{"num_hidden_layers": 13, "hidden_size": 640, "n_experts": 32, "experts_per_token": 2, "d_expert": 336, "d_shared_expert": 1216, "hidden_act": "squared_relu", "moe_layers": [0, 1, 2, 3, 4, 5, 6, 7, 8, 9, 10, 11, 12], "router_score": "sigmoid", "normalize_top_k": false, "routed_scale": 1.41, "balance_loss": 0.000778, "balance_bias": true, "init_std_router": 0.008, "lr_router": 0.000937, "vocab_size": 16384, "norm": "rmsnorm", "norm_eps": 1e-05, "tie_word_embeddings": "early", "optimizer": "adamw", "learning_rate": 0.000841, "beta1": 0.95, "beta2": 0.95, "max_grad_norm": 1.0, "batch_tokens": 131072, "max_seq_len": 1024, "train_tokens": 422200000, "max_steps": 3222, "dataset": "wikipedia_en"}
Below are experts of layer 2 (counted from 0) of a mixture-of-experts language model. Rows are named router (the router's row for the expert), up (a neuron's input weights, with its number), down (a neuron's output weights, with its number) and show model dimensions 80-159. Each number is 128 + 24 x the weight over its row's rms, rounded and kept within 0 to 255. Numbers have three digits each.
After each expert's rows: a language model's description of what the expert responds to; "comes before" lists some tokens at least twice as common just after its tokens as in all text. This comes from a sample of Wikipedia text that the model never trained on. Tokens count by the router's weight.

# expert 10
router:130098109103131143145139147150114108087140115132136124115095140123115142100134122117146074091120136137150118150056128108111135163171102081158098138113130121093174094166111092131137112123123085165111114152168141104093107097103103134137142148
up0:167168112142105131112157145127093128098162167145149144121149094166150130108115109109159112124147124105096119157128176116088097158135115106104149111137145138105135149141123123119107156113153151104128181100145140144122155129157139122152108159
down0:108147116177099101136130144143108114120148164109151148154164094122136119153094137100108151128109076117147147091153135109141101134142102145111110134132140135124106135171148149150119093151106117106129120118114097126145125109112169129163090101
up1:086125137142160126107138152122116125158113132191181145129137136096130103083149101143148092132126092114107105101111125118109094099113156083113126086132126153135104132088093126106139154111121161139132113107123125126104149088110169091130138123
down1:098103119126160135122153086109126166125121134109181115138122134109102138158138143092094132114158094114106139137151169166134126144079139111085153135169134122096113101127164131170099141137103126082113140098135144078137137164185090121131111158
up2:104124130151109145136160153144152126107159127113119135146133107126140108143094104147142129167119085163091112134143161081152151118113134100094088160104152118156144157101122130141171145120160172143084142098158116117144146138128178156163163066
down2:140143097144125110077083104120101112115119097132116133114131121113101081123077118110141146084094172110135082096130138144158104115079131146136096134138183125115117152108120135131142100125060118145154152149095120102080091155165142101182118163
up3:137137074095125154158116128139127118152092108124135130149128158132153095115141096094153150132126126135098086117139088104178142144084121114154149126092182112167165127145087105120134121117194084126113118057131140150140119067131152112138112138
down3:144137143132158142091119151137146116146123128111122139130162134079161110122095114083139115125115114105117131126110131139161157132119081121072130134110148149159107116149123119130105164127091124143153091074101142121139127101149126126091136126
up4:181183115154151153120120155149112093123129080100140111145127097164101129095122110107108109105158143135142158101154124106126160132141089098104161153126120150130128159084148092143148125147132112131110174111109119117183111102125122137150155130
down4:106114102089090117118144146152133160143159164123158130111150127139142147110122146156160154121136144114126119128100117173126130085164154131124139118100105157149134154151144128142143080125131140146157120109151149115150173125118125101118104141
up5:128093110120136114079121115133114142158089100150102126131149153092092136139112158111109132141154132168139112145155104162170126117130071151136174125156148135087124121157125124143117145182121164111112140129135134118085145128128145131103129131
down5:139109131134145110098152144143166125069090121135112122104100076134115106154148122180077097153154122180139163158133188093144129102133153140101139103136151105125146175148108172094146132128126131103187123102144081140159136118103125133131159181
up6:136118139131112112170145124105136132108126121124153119166123168137131124120150169121117158112087143102119110123113101086126151093139106132114118088140120138126137154142106127098123120094170131112093131151113150152151114125121136164126088107
down6:127101156209126135110113131109103125089135121112138106131106062088130126113142114134117123109131162114132134084142115111196087112123103099121119113097124130133113154154125127145063073163110111177134095144103076130163146116088125162145106059
up7:112146127137111130107145108123117170143135116138141098154176151076135097106135120125131137123142140126076116127117095136146106145073119143088048160101126129151126128104084140100161150100144165127098138161172134116125141156122116090120112139
down7:164106111145153114116172096127133141054120122111128135125173092121116149092122113124099143115122119137117106104122074101122127138078137131114152165109104127153118131122144139132129145122113117114124108145145114136149118180108124119138094122
Description: Time connectives and verbs in athlete biographies (After, before, During, moved, spent, lost), plus digits in score tables like 0–0.
comes before: " the", "–", " to", " a", " his", " in"

# expert 31
router:120111129101125134118132123128131134118136103167123119115133133126095150075114107154133105153122125137152109124133134149120110160129145085143143161148139100103152088115117133139148129128163130151129151103157099083102172086099095174127159138
up0:174177112176105121099136121127098157081176147116130103127120095152129136109119104128149136150110127129080108158127131099107119168152109120131158137135124096124154149167118120120094164134121144097101170107135136157164141112170154148168103120
down0:117121155131111098100100107168123147128155135100123123137130119124107114150122119126104161099103135130151160138127086154099121116096098121098122127137105125125119117144080138157128143140112148113100104122146146133141134130156121134120091125
up1:096118146113152118123171156122110129127145144144167147132100142108128103087154104145135092119132101139119110098126154138100102102111154081106155099103135172128107132110107098167124150119108102171126121088124144126091164110085154114111160144
down1:078140119149131131161121143113111122151156112093152158110094101115107119140173107117138092116122117169133094126154148133165154113104166152134114152135138138112138127132133090116136106112138114088148115087096166115131176094114163177097130112
up2:107116135136101143091169138160167100098124132129131136120131135120153092127099126139127111178128120132101116146144141086099121113087107096112114143103131118139145157105096116145147160130134161135099116091152104084167154133124167161176165059
down2:169129119134084132127140143123123164110118080110111152104139143131105103122101095151146117125114090122128148113169141156165116068102133124145120153175137139134173114121070134120100166069107103124127149129146152132105096172135163084159114108
up3:172135097099127164154160106134146147143107118122155107119132147131135137136137111126143158155116099134122101137139103134120121142103125117147139119110192127141167129157106130120128100112155052132114160074138112115133130077130104147144121172
down3:135134135145157145133135164108087139161100155125135140146141132120152119144107159166155138147115140107114117171186098124143122112137113104143129137131111129146194128154112129136147172112144103154098113106104149148088165140174113136104134112
up4:153165122173148127106160163145126097128180096112123079137158085168119129085121128131121130122117154162138141093144129121162135097113107117104152139142124139159112155091140125136142103167141139109106185136103112102171132114124124106139141120
down4:084092085099112124078183120133135095107144152160091129158120139200144109148125109112097152128123155142090151133098139154147131115120120148108104156168148135165117165120167166144165118131108115128130134074112115127123133095149135103107083147
up5:124102079135156110072122085093155197144105088126115076133145134081093161157122158088134131140157133209145109170157123143175101129135101100139170109162112141092140123134116109148145134175111176111142162138123134115088134118137154144106156126
down5:131117098127117154106152115115121162118115172105109107110099104134135137145155164165113095093131173183127164118139168136118141158133102126115099124183112107129120106134149112105162117138118118145126153177112094157177109157116162066090118111
up6:130128134105132153147190128111130129106176136130179138160111162125120125140142159147153147134111128112128139133101111091116169095156114128114145077171125137145115156130135107121164108087170099128144124131161158121144107125091110163130124128
down6:140109169198143144119152174110119123103138098108175140099076168118070134167114131154148134159142137122128155145135066101151130107099142184124130091111143117088124136122128154154131164161125196146145143127128126182153121101120150131136104093
up7:129157142123119140128124103103118173107156135129126120160146137110112104090130136103119107123168135173053123105115093121141103125068137103083098153098114105108120100129092151112168153108143169140077110154144105129109139130107126114150145165
down7:126154136119131072109130138108091073083151111125106145134112144106108137114113126083110102103134124113144112113107111123153166144128135133172117132083174156129088110165139161140146157141168164108143130130161123141146144155131109124078134150
Description: Field labels and separators in lists and infoboxes, such as Born, Succeeded, Genre, Edition, Production, plus line breaks, dashes, and pipes.
comes before: ":", "|", "-", "=", "==", " by"

# expert 22
router:153148113112151173114139106142109142075132139161145103111142185132111154113143143162131106127118128119135122126112163171113128173152127093151101153139141131104157142089127126133154110111156135118111124107138119095094146110113103147121118151
up0:165151129136103122107131124098077163115174140111155119112119078185142167106101122115179150092128117109068116161151168100095129157144108122108156148110128084122142115166090116129111139137152138109117166121153140129167140112129150140176121148
down0:151149127118115149121181114124131092130153164116117123117141111110107178111142122113114096096139088068124103116077117133141087130129126155129125159114144130171101139136103176131109141143178100133115103166107095104158153115140122072154126114
up1:101119140129169109109157175112134108126135109159170150139116154095159096107128100113140108135120105120123099130118146120100095098108162064132124080119154159147112134098102156150117151139124139175133125134125129110073152100108125127123191115
down1:115139153133111124146152147071124133098136179113160149092124134104109121106117097150110097133116125112129113090158166124131142118148151142095149121112136096124098131133114130110120131154093145086129079098120161107174156130116102171168130099
up2:086117146160085136117160116158124107119130105129139132157109115155165103131092145127155106160150115142097110164150140105110157130114095108090100139123155091127139148111108135170159156116163160137090121090181136099153152138122159147152160072
down2:141127083095105137133097135121131162134100119128143158117185141121134093159139128115104128102094122098164110116108174122142130133131161117172107122145134133129136086102107104124131159095164123113147150173154156076089118144154144085147145117
up3:124156067112113162103126125136146128104118121112116102161135154109119146134135100123161175139126101133141111124141086133157129158104127135126151126100158087133167121151115117130104128085164071115105146071134131137127140086109110113151124150
down3:140114103150130101133149105152146101148152114102140108126126110085114163102161091172086096100139148120092104123137143107136154128107120164107116129130154107156153105108160171176131137078140145131139115136123166153128155134083104087185174144
up4:149157115153176134119129159140091085117112119101140103137123100161131142096113128131104125086152168145141149112136128115135139111105101109118135145120131142119106161094162121114136114155125131129112160120100107118174111099148124123172145124
down4:117132094153089126167113137135103147141129149142111159068096164110126166153103109112160129121135122136164133137112179164094145105156145144147135098123152150120127113131131113163120105138169124109155097129134115129150147131151119146132131110
up5:137109087152125120090138100119133141147093064126133080125154135096122163175141145100119121128150147170156115143148134143145111101121084122149163091167126139099139112148119117141114140178116162134123130131123164120064153137140151118107167099
down5:162087082153121066146118107146136126099120130129105105160161130101140116129156104109122190120121081149103133103141139108129110139134131101074150138162123111128142144183115101104139115132107103135116099137118086119131153099106156125121114119
up6:137104125094119121159172106118140121141153140131124098175101156110130149134175163140150158132098144123151122096129128119135152082137120131111085088135112134155104154159134102097151088080155120130119113145138152119111140130097123162097124131
down6:112106127138110098142132104113156132094140101090104112124103088113114119137109125146130179133164112103145148095146101118150126152138141154148173090139132159095175168133154094147094111112125172147132115117121106149104141127119110148074115125
up7:135141111126090142134129113112108131137139099120148118135141133088126079080142107150120121141152117121113120129089088109139133122081104118086109143110150080131110149120093118094164169101151156136104108142172128108142140130100121100146137157
down7:124130151113122117151138120107185131116128113100092127167133133132121142144162113117145119125076108135171106112151150116114171116138102132162126165115085097101174153119119149138148180085127105106158137155151157135152111186150166130144105174
Description: The words to and of, plus for, from, would, and must, especially in election and legislature contexts, as in elected to the Senate.
comes before: " the", " be", " a", " have", " his", " Historic"

# expert 17
router:131120100153181136085191121133087124113155110135099102102129132101106135097139137170132104128106164132131105124123128106158118138128147075137086142151144121103164130126081111124148083117157106136107127114163133076095139110128093128127114114
up0:143173143135111120156141107106083154114188132100137117154132104183165157105118092133161130106115166113081139136140164138091126147134094143113129113122136132073132168170127090121113131136129154108108164115141129147132128127145139119172115153
down0:156138145121118143153128131159142112073156116140164197111133098159078142125163140128114163102148112161120137138152128112151149118181110103123138131155160106139108118162141128148134161121148112140112161117110084137141131106116115095113085106
up1:131148117127142127106140171101113115123156096194112132089114141079144126092142093118142109136137105120129078144113153145125126109141136090145148092136142140164113117129105137135135143149118147143105108104129107078075142109113138100122189123
down1:142170122104131154124100158105119154121149107092156113093126137129123128120156143155116092136126105127125104103156118103159149139135130134095112093117144136083126161117133147159103136146128139104154148116063114130151100126153134152126138131
up2:127111158132125155128163134160147117130124129132124128156107128142150101131092135140137109180123114151113113147154173088125168128129100106120093132107147109150147144119111121162179140133155152138087144104173105102112155150148164148157168069
down2:105129098118159139105116135094151119136128149113169194137150128126145095091097069134086133091096142124125116107090127143129142078113119121132139141164134132091149108112129153087103127147095162134121166139148127127133125156145115078141110124
up3:158146075115104149128133130155113137130112121128119119156085176090131114117150131139153180131143102136112097112149076136142116143103122147121138121111194125127142128138102118155119136107158069109093114079127125171179145095146127128136120159
down3:102169123106167144129128154134107069113159154108142152162110119141110143142086097146123116103144125126100124101107160174127140143114096089121119123117129131112115075116154168155161129105133175165164138084132111136089158103118104097128099188
up4:162153095154148140093134151160138127124145109145143086163112078121129145088122115103107107100151142163138158106152161099151147127158134109128169134129153129133127113094141098144153127137151117123121188164109119121152107091138116146139156133
down4:137131107103133165139130092168112112136143130165114137099087131090131166130089126171157150088102089151142108198085164130131154087132105097137126151159112121145102128139130107131121135125144140125131117129121116079107141116178083108141124139
up5:131113093147145144083124092118150177137123106115154095173161129089132126170156148107128141139156142200138119145165143148178101129109092126156186083168118131105127096142134107154122151182115147135115139131096152120047132132150137115110129100
down5:129107141115117080141150116113105156097135151158138102069135127140129089144139166106167099132180125140150119150108175144154147136111128134099135114175100155136153179125093145066150117150152168124152149118157097123155130141174144186096142118
up6:150089142118112121157167131129132133121145133112142102142112136113151111146145157136138156111101142123140123103107096115134164092140096137135118100113077162164122153157134122102161077091156125111120106144141151128152099108114104179141114124
down6:130143151146126108075099085136146110079133140116151127106140125142134136087139140127109099112129121103077159140100106143143134103119152128083124121099079092137113130153153113142110129138133124173134114111170088156149115102112129118162153075
up7:132122136136103135121126135100134129150161140112145109156134130098111086087121149137111115124152121149076124116126085105144124132112125118068088125121137120151107123111100092095151173115144163124080132128171126093150125128093102107149111176
down7:142182128138107109148101088122123153132111123124137158166154169162097136133175120122175133089072116128144118090105130092142156151139137147120106146148130155159107136155113119140120118134129117114122113122148122121164103171128095122108144087
Description: Years, numbers, ordinals and unit or count words in tables and sports results, such as 1985, points, kph, 2nd.
comes before: " |", ";", " was", " –", ")", " is"

# expert 5
router:129151074125112135142119146128108126119142136188104106062126118113133147119184106157131114153152131115159075134095152146138122130124159150138105102152118151123163117117122129170120121115153148100111121080158142127099142113094131081142133161
up0:157167130133108131138132157114103139080155099113139127117118112159142138091101109126161148105120132104090100148129146135065131160149102115100152113100139109117157152163108114112108168142135165110110131079135146140129129118153122147156114130
down0:151120145129083141093125124143142110125161111107159124142166089105108129141109114138121117075114094107118102142114133108113165137115149110116139134125138150111148170133123185105117169140146126159134092163157080117137090108141117131108151117
up1:102106131148133111119143148115104095117134126164141150092126168078131126105152079122119104118169100129134093094097124129100112099095163089142146097140147140140107118108112133119103142117115151150143122101124132114080108097116151123117147121
down1:090123093142131143156176165110147128142149112133177132123124106110114115140176115138124097125118124140162126147125149124104148128143171134123140117169142108082138141112123145117138133120117121138151113094110175112116174154177089166147133115
up2:130106161136099144099172116183148136117101111095121133132091127138164094146087145139140107168172080137083092147145159111117133092118101112114067131098143105155156131110110095143160146141137173119064133093179130105123144148123150138142147072
down2:135094087135146090105140149113115115080145149122151086086139100121142079110107114096124136116121108138126127109084115112132129132174119141125120094116147108119150125146129134149131154122080115132100128151073131108139133110162126137136139117
up3:137159083115099175156145103137130148124126099109133102154120133109146110119151109132166148167120100148127107115122104125127139162088108142154165132103166100170134122166104115124101116095163061132114136084134096143137122099128145126132135138
down3:091125143170134163080152158161124117117145137096046112141106170127092107119106131138155166125134128138126136157097090114130121096098102129118149157095162141144166100159141179148115181111125123143092136138116107141121080148107117113163132111
up4:163185099156150155123127180142077108122138073106128103127099100135101142090143108119111106101118146137115166086142124105137115088113102114096143161134133115116113156065113101114117143139122143103113151138086093148188110101123143116165157129
down4:140132107128103117118163141107119100153109160119143115155102160138112130111143135083126110135147151113126122126122136156131142086143118139074124125100085137139067146126143092136099122105094120094152127120130150088133122150092078124137116181
up5:133115110137140162061123089108135147166099068149114105158158127091114155161136154102086123128132146189153097148157125162190127117119085139175162066168130148129145083148110094106108124179116143130147156160118137136044099142119129125129150151
down5:164109099089103140128102160149133162088144167136157118105106146139092119176134105150133157144106126153102135160105146156115089146141118104092124173127074120128160131149133101116119116134088123134144150138130052101154106141092120147118077168
up6:136112136122117100149159121092139117120146133117140132142129146114176131151152166131142138122083122124164122099099106106143170120176089124114103093130080116176126164144113105124144090072182117104105131156093152140148125131109104132139107169
down6:119105112167125127104168119183126154112106090152092127153149151088108096115122116133177164112113137124134138132135146130117120141125133180118145112139093102128117109151142144159085125122172091128155107156141184105138130111123118131108113129
up7:136122150142087135081122112120105157146132123119167100146136151062132091128149100119079116096175139133077118133109099120145091162077150126115108116123130125137111091098080104107129159115144168142070164143159118130140119122103111119126124156
down7:168116109106123146125136125111127119157117113108150120127153171169114104118156115130141094149104118147077132092133123134133149150158096127109116122131147151157127118135074159159106113143183132111130089159167130120147114140135117170119114108
Description: Word pieces inside foreign surnames and titles, plus short words in sports tables and lists, such as Tips-are-vić, Quicks-and, men.
comes before: " |", " (", ")", "\"", "mon", " ="

# expert 8
router:149103093132150140137154162117101126121150106135117127099082160104154134092138138157128068141134143108119116104111120143138148105145120094134104142142162079130140117128114123130201066155130160096144121128187131072131135134133139136107150154
up0:154177134142105119111171148127104167049194150120149126131148102176138142089152137131167104137130139121087124146132151125084150152174093142104174113104127097120140161154128143126093173113132134084125152124144148142140153126147146120191133130
down0:115120155102096125108141070157113163111157114115110168162072131135130115131150158145173141138170116122143094115118137092142157092126103116109145138130141112158069159110118080131133148120116128136128102115152148125153095130133138099136166109
up1:107121158115164123109142178086122126138134146172151124134125136092124110086146090132148101112108097117122096114120130136093096083116139085149151097129144164174110123064094137155122145119110138152129120132119139108101146086085152130108147102
down1:118125097110100104143139141113120133089136124113172125138122126123120152135140115161074112076124118123121147106132177131108138120096122130102110145153117188123104148116116158119105182127113177147138122085152152122109161131167104147096157135
up2:115126129123108169095181119164130126098162136130153124172104124142135135146093133177142113160143134175098089187141155102113167090115110097112070150107150112152142128085083143162157147117155157125083128087162134074151158117149165138175144081
down2:129116106140171133129124088112105123118160143082097087118150092126149069185135090149164161127098111120112144100113105137157135149129149136152133110133147154106124132139143113115127138119110113112140124196159155075140150154154134160143108178
up3:136143085099133167129129116148136128131094113125127117154122173106152128106153097142169138119135129147108098122129101122154116164090118152155164143125180101140177116155099132136116118123200072134092141074114127139141127094117128098133118157
down3:139074125136122104139133144151137131154153135076089133140147105105113123166083134101143146090072122157110116102091146171117131091179122146099176115117157147119071098147151171159086167081136172126110150127101120119162123102118111113148137143
up4:147184106143177131127122139136107087130135131114149097156115102152141132093134101138095117108111159137128150090148132120145113107136085087074141137117139128116118149115132107147146132121131151129107172151111123114161136108120129117167176151
down4:109125075130109137124136115114113128151145120107157138125127135120149168119113121147158124143115131106106074150119120162120157114103117154128126124136143136136106105118156137106123128089124159145176087093072143113157154098145141144153114124
up5:128110107137156142105129083099147154166114098132128099153133133085118148160129167111132133151167121188145120151140119150170115107102075120175178103157128156130123068153141104155135128167126162145127156153119138132065109138140131146130145128
down5:133112117096102118099172158151122140100079129134182114134137153111113108150131123117160105121152108172103155137122146141165143140122135147088130180146109122144115144124143134093153134142104093118120105160107119128142109165121151152137182130
up6:140109124126090116135170124135132102121143134137131079163102136133144145155129172133135141129106149128146099112100118110137143098139094152123112083164088119148112148136124134112146100083184117116116137158149139141157106131083127137111111107
down6:047096130140164113099133098142090120146107103101103113121136072164138104135118062146133130149140158145111086107131132123148108163108108112144116089090126179080114086099141131116096101135170128128129142132097089135147152124108105106116134099
up7:122141148150104130107113110138134165138160136120149108136145131085127100082148113121117106139145126139072107116124107141109153149090120128085108159130138112135099123117096136113129152088130152143092128139177134105135129129103111102139100186
down7:139121115147151135133101118161159113133157145076118113166127115123077102122150101117142134102103127122117131108124162116118111123133141092111128140084146146139134123141097166155135133093133163153111138150187176112172129142095104162076073100
Description: Function words in film and TV plot summaries and cast lists, especially to after tries, plus line breaks and list dashes.
comes before: "|", "-", " a", " to", " him", " his"

# expert 27
router:091104137146175117084159114137130131149174087134143122121109147122128176081151166143123108125102142142126110143130178111101118115152131096138111141143149116102165152113101114147153077120156143165118146146166143106102143124136106141111150088
up0:130196147156088109120130140150102171108153123143132131116127100160157149126128133128146151123115117109080142177172145116076134174134100110112161122120139078108154139189133135122106192125153148076104148109166154166137146127143140128162102134
down0:126123120155134104133102133156132097095141136113095127143101110148148132129133130145117151131091126134094137133100153095118118159192126151087156110127122093125144104119159166140169169151116091127111084127113119124150123081135103125159116145
up1:099097148105165128114175155118126114129119117129165142132134160099149118083143088115126115140138133156158103153091154164086119117124161098146151070121142113153098114111108136111134148147135146128117122097136132123079136117126138158094150105
down1:125152156141103120176121129083110123125114101113172115091142098110125094196125096112106079146118125115145170167133135135138158137143154130137160137136110114133146143148111121113114120094170149104187123102123148141166132093149136155126137129
up2:101102151150112144097168105166131146135139110115140157164105142165165122140102184139136096168148112174110106126165144070142133134126093135103098140098155097166132126112119145144169127119159149124075154115171104099149119132172158176155168057
down2:136125118140073117117134115154150081102110115155134125135145093095172126120101142092141110133106083146143147106129120154146137101186111143136141151155109117090130159168122135092137163132074114088149135161128151148119167131158116125118148140
up3:138170057114080161119131122157145127123092124119133136122127151130125138121139117138154168151111095122157102138126085144153108150089139131153147137104170101134168121162124135139130125101174079122091118064136148114145099075130114111144115159
down3:079087135154116109134140156159132082116159120123119126122141132095107154164100130145138151123159131139102140148111139145126151126130171129170102181118146135147156073112092164163127177106148126146180133141098153178072181101132157133114090148
up4:163174106156174138104146165187105094130148111125134113149143108162127135068138133101112076100155136140146164091146119093152131101142098104114130132138109134121110155085133108150143112154122139106137154162109120124161118096134127126134172134
down4:113116108150098177125118174105103156175135120157115127109122149117134141137126136107122156127095114158130133137101145135125120069149159126130112111131135147157142159175142105137189111102085153097117142110123114112153158137143133141109180119
up5:141108089143141129089114086115137142159098082145148114132120136076131130161112134129098142116151145184157118148155123132173115121132070100162155103147162141076133081144113102128136147171112136133122144115114154143078132141129128155131131131
down5:158129117146144149121139109116131132108133153098133150146113132122111118190157055115140110149082080162098119122120130145148156121120086122101082151108115131164163139137124131138090132130123108103112130116127118119164108158111106106173142160
up6:146088158099120119140144111091134142099165094121152121151154150118143107147143158148107120101132155143139116102097144093114204115171117159143140070127084120180122141135135116150159099087194109126108132180145131114115112117114107138144156133
down6:122104160141165099092112172167097103135106109079118104124075116160137093118093109127118120115162175144095152137148104128140108122107190117115137127110171088125093115135142155132124094118084134162133102163112127123114103081106130106114139118
up7:125109158116088148134138117142099139139136144107134099133159150080123113115124110114091114102153148125080131135100103122128132118087104153088113134138110108128134107102092144102114156106161167137111121176159085114161117117126121102134119159
down7:136142124085108129163149119145140120095111075139123127133136128121114150126138125127183145121121146131169101118125138111090149102124129145158148143105133163129086097127124141123128151154154106127165096179135161109145126117101121173138153105
Description: Pipes and digits in numeric stat tables, especially football career goals columns, plus round figures like 000, 300, 500.
comes before: " 0", " |", " 1", "0", " 2", " 3"

# expert 30
router:151140080120136168106113151139092117079113102114131133149103153099147123126138128160098113145133147105131126098098148109165118119141121116117136117132152080093175130104116112129108108157130162100110153131174144134067129087133186126152104128
up0:168181138164100133121142110128101148096173139112146111159147106159128158111097098127150124120123148123085121122142142143081116173157129100138139137122148141119143159175114124115096170112144149121078171112155162168168125113127159127172119110
down0:144151114137145100065087068176121116070116140147145138143132119120115114137124125140114108059116127107145117098101110084129142143095144142117135173108105118122114102142130149153115143151109108111109136161137125143119141145199143090134118140
up1:090122146114171140116141157089119116114152114136157139123098156116108123095142098123158114124131098118118108104117136126087141070105135090132136068141150152141104105109104123113149153141109131147130125097121163108086123125113141110117159116
down1:120152175119111102149141121145158195130126119109152139118109110163149114158121122112137143116123127135119154122142115153126173082147162150136119107155131119151112131133126150142099148095100132154166128120096136105157143122148129171085136155
up2:107137132138081127099176103147131111115139122137123135150124134100151103144104135146140117132160124130114112139135143076092117124127100114091062148126119087131114157122096109156182144103133152141093117112136132104174157151127189140177141062
down2:155149138133115115096137124080163105155136156147094114124170155112140107143122095117135143097131116140151137126090118132156152145151161155142110142104121090123111181156133152139143146109092101101117145148121148106128159143155145058131137138
up3:107144091102103161136137117137131135111111107101158115155108176139108121112123109107157160162112117135150107151133114128156146165104117111151139114108179123130159094146124138140116115126150087108113122057114108139150103063108113123128123150
down3:136148098088112081119129109165072148159122131120127115138130103098125121119111104129146156124130123150130083114144160110140121118133116140160086123149134151149141100118138149139128133127138148100144168107102109107086136115137116141139084150
up4:165152103148184132125135171142121062132148112121118103146127110148126172077147115113119102098144133129135148078152098105118141106105112103110142116116134135154127135099139121148131114158148149130114178112110100094134111098143155136152138140
down4:079135109102092103136122151146154160107171116133099154118170124164094115089135146136143115094161164110129140143124146148114139089135100129128110116140144137142152118127173126104144139110156113095154095125145168089170170152118117141104094127
up5:139093110120149129098114113126127162150115102146131093126156134085099132162124144100100141128156144189161096130151127157162129115124079139139162100139142163109145101154117122137124149155116164119166129138110138121074106129146141111118106128
down5:106098133150126113118157150125144159140131159108131128080116097169118110160155121133160123162063129167101141154152121178148130139144083147108099137103130127135124144128159134136157142094137138134151126120101077151144112161140079088119131137
up6:112097158128143095153145095124151115117182090125146114163116161109134129145161152161151125144098128160117092129121122081105174113156104134089130071133105125144120161129126111137147094123172112137107137153151135123144120114081123120102131137
down6:108112147132146125112154142166109097103153145119137144085091150131096121129124092135161172108146146175149152151123143082115104162123146151158185162133137152138113153124151175153135106157130108155135087122128139101128161087117120141102146083
up7:137119134156096170099125104108138131126137132108137096158168128098116100094141121138087117123192116147082124150117089111130118142086101121068103130136130121151105126137096116120147170118142134161101170152182118116153147125113115086109129172
down7:113094160125108083136124123113145118108099107097169154116108113109114153151157170132144106077089110120123135107158094120122156091104106131168132106119114143122083107140118154117109125143117130150146113107136143097143110132104063105092130148
Description: Line breaks, == heading closers, table separator rows and sentence-final periods marking structure, as in ==Behavior== and |---|---|.
comes before: "\n", "-", " The", "The", "See", "History"

# expert 14
router:181129145119112161116088141142110120133139163132169159110098165158110142092167143144091085138111107136130077157107148081094124127151113131125105096123127138092151132119116125139109112102130095160117155119135105113098108122133132132155138123
up0:175158128136106134149151137127115166106177156120155118124097084182148138089116115120163139130109124112084115161163171079076137141156111099106152133110119134126140156172084126107075140112116133067089159119138136160150139124129147154175145129
down0:072095194144110100064137147094116123131170146113069144090144125150123142153158121090142156103149151123169155149101113125144179089097111160117114114115141111090139128121115193136171111164134098107109090148098132126166137121140167112098129123
up1:119120151109124110099152165133094117137123120170137143133110117109110112106140090115152095129125109134116099105109139152103109073114133091159136082106126143147106136067117110122149162137109154145138097091138144112058118064096155136102125095
down1:125118156152146171160151159129105105147149120108152135081109116141108115166139097132095084119099090143176104139111152126109132112144136103148149139166135144124146158101091102078149145094088118117148121101091131087148122112130106116141128134
up2:106111147123115149097169153163142117135132120116124157172117105110134114099102125133138123143153123120119111177145144071100135112115099076119093136125142139122137144107110115159151150134120181123078121113161107109134131135115157150164161058
down2:129129101130134126116135142146131094134138111114128139143113150173165099139138123150115114140107112111129144101168152185151084134127142101089107138103155131109120113135109118117140145108073119141129130161166085133100111133179161101154121139
up3:135156080102111128120145149138129124114098116110133094152104177083131111117131105127137167115123120145134100132127054126148124158097135141140153130084154113162140129155090102125117098103166074140113137077125122143171110086131091128109124164
down3:085085144136181131121161175125167094153107121109106152104123106110132158124114115136124135146126133128109145152134127150164136151121161122128120093159146157118154078119172156136122148115158158142102141094104094130139153139154120120119131134
up4:212160105155147158143122150167093093136127109110147145131132109156116115088122123137115115115142138114135155099158140097132131110124098102097146131109113129134107141091140120145141103150124139096091156148105099136178136115144126126134155125
down4:122104148105135131137116138154114124153143135130131105085106159162143136106130141138169162125128134143140140159099145146125133123157130129144105137131122139151129181165125088130115151169117144136132120124144135131124165135158095130141107141
up5:113091083145160130067140090099119142157098127139126131169150134107109137160112161096139130146150131177153118172134138145155121133123069157154161094156139142119148097151127095134123146149126144135127161158095136139077119142122140153108147136
down5:126143063073135115084140132130146100107115097125123120140122135134109117140163065111106113127131123092124106133110147126157092171127126127112130141071128093111130180140135149143130160141114138145141107140111101115136103109101156099110141157
up6:116090146103103112137164113101145145107171103143189110154158164106153157129125145140132157084092150103132101102123109080106170075121090112104099103131124146132136136144118146122131079098162143127104114147117148119150112125098121141114104119
down6:116120152159135114105147082121154154084173122163161096103122105093111125139111136125160124104100117116112145067154085102172131076163126126097125121131124074137108105164165134119109122132123128140171124118141126083140127108136168158126132114
up7:125170147138124132143131102130128150150151123138126119128159119080104076098101122133092098140154108138077096141084083088129143120101112139117103152114131132154112132124113105093132174115149143137078151146168113122142125122093093105146117158
down7:134162121122154093172132120102166101083165141095110129135178098148092106121120159150101129156109146125128078090114150148108132156046119118114118100124133154126091121114119144146093105134139135127138145105148128112127082124153078088116093186
Description: Place words and place-name endings, such as York, County, River, town, city, and plant-ation or B-ork-um.
comes before: " of", ",", "'s", " was", " City", " County"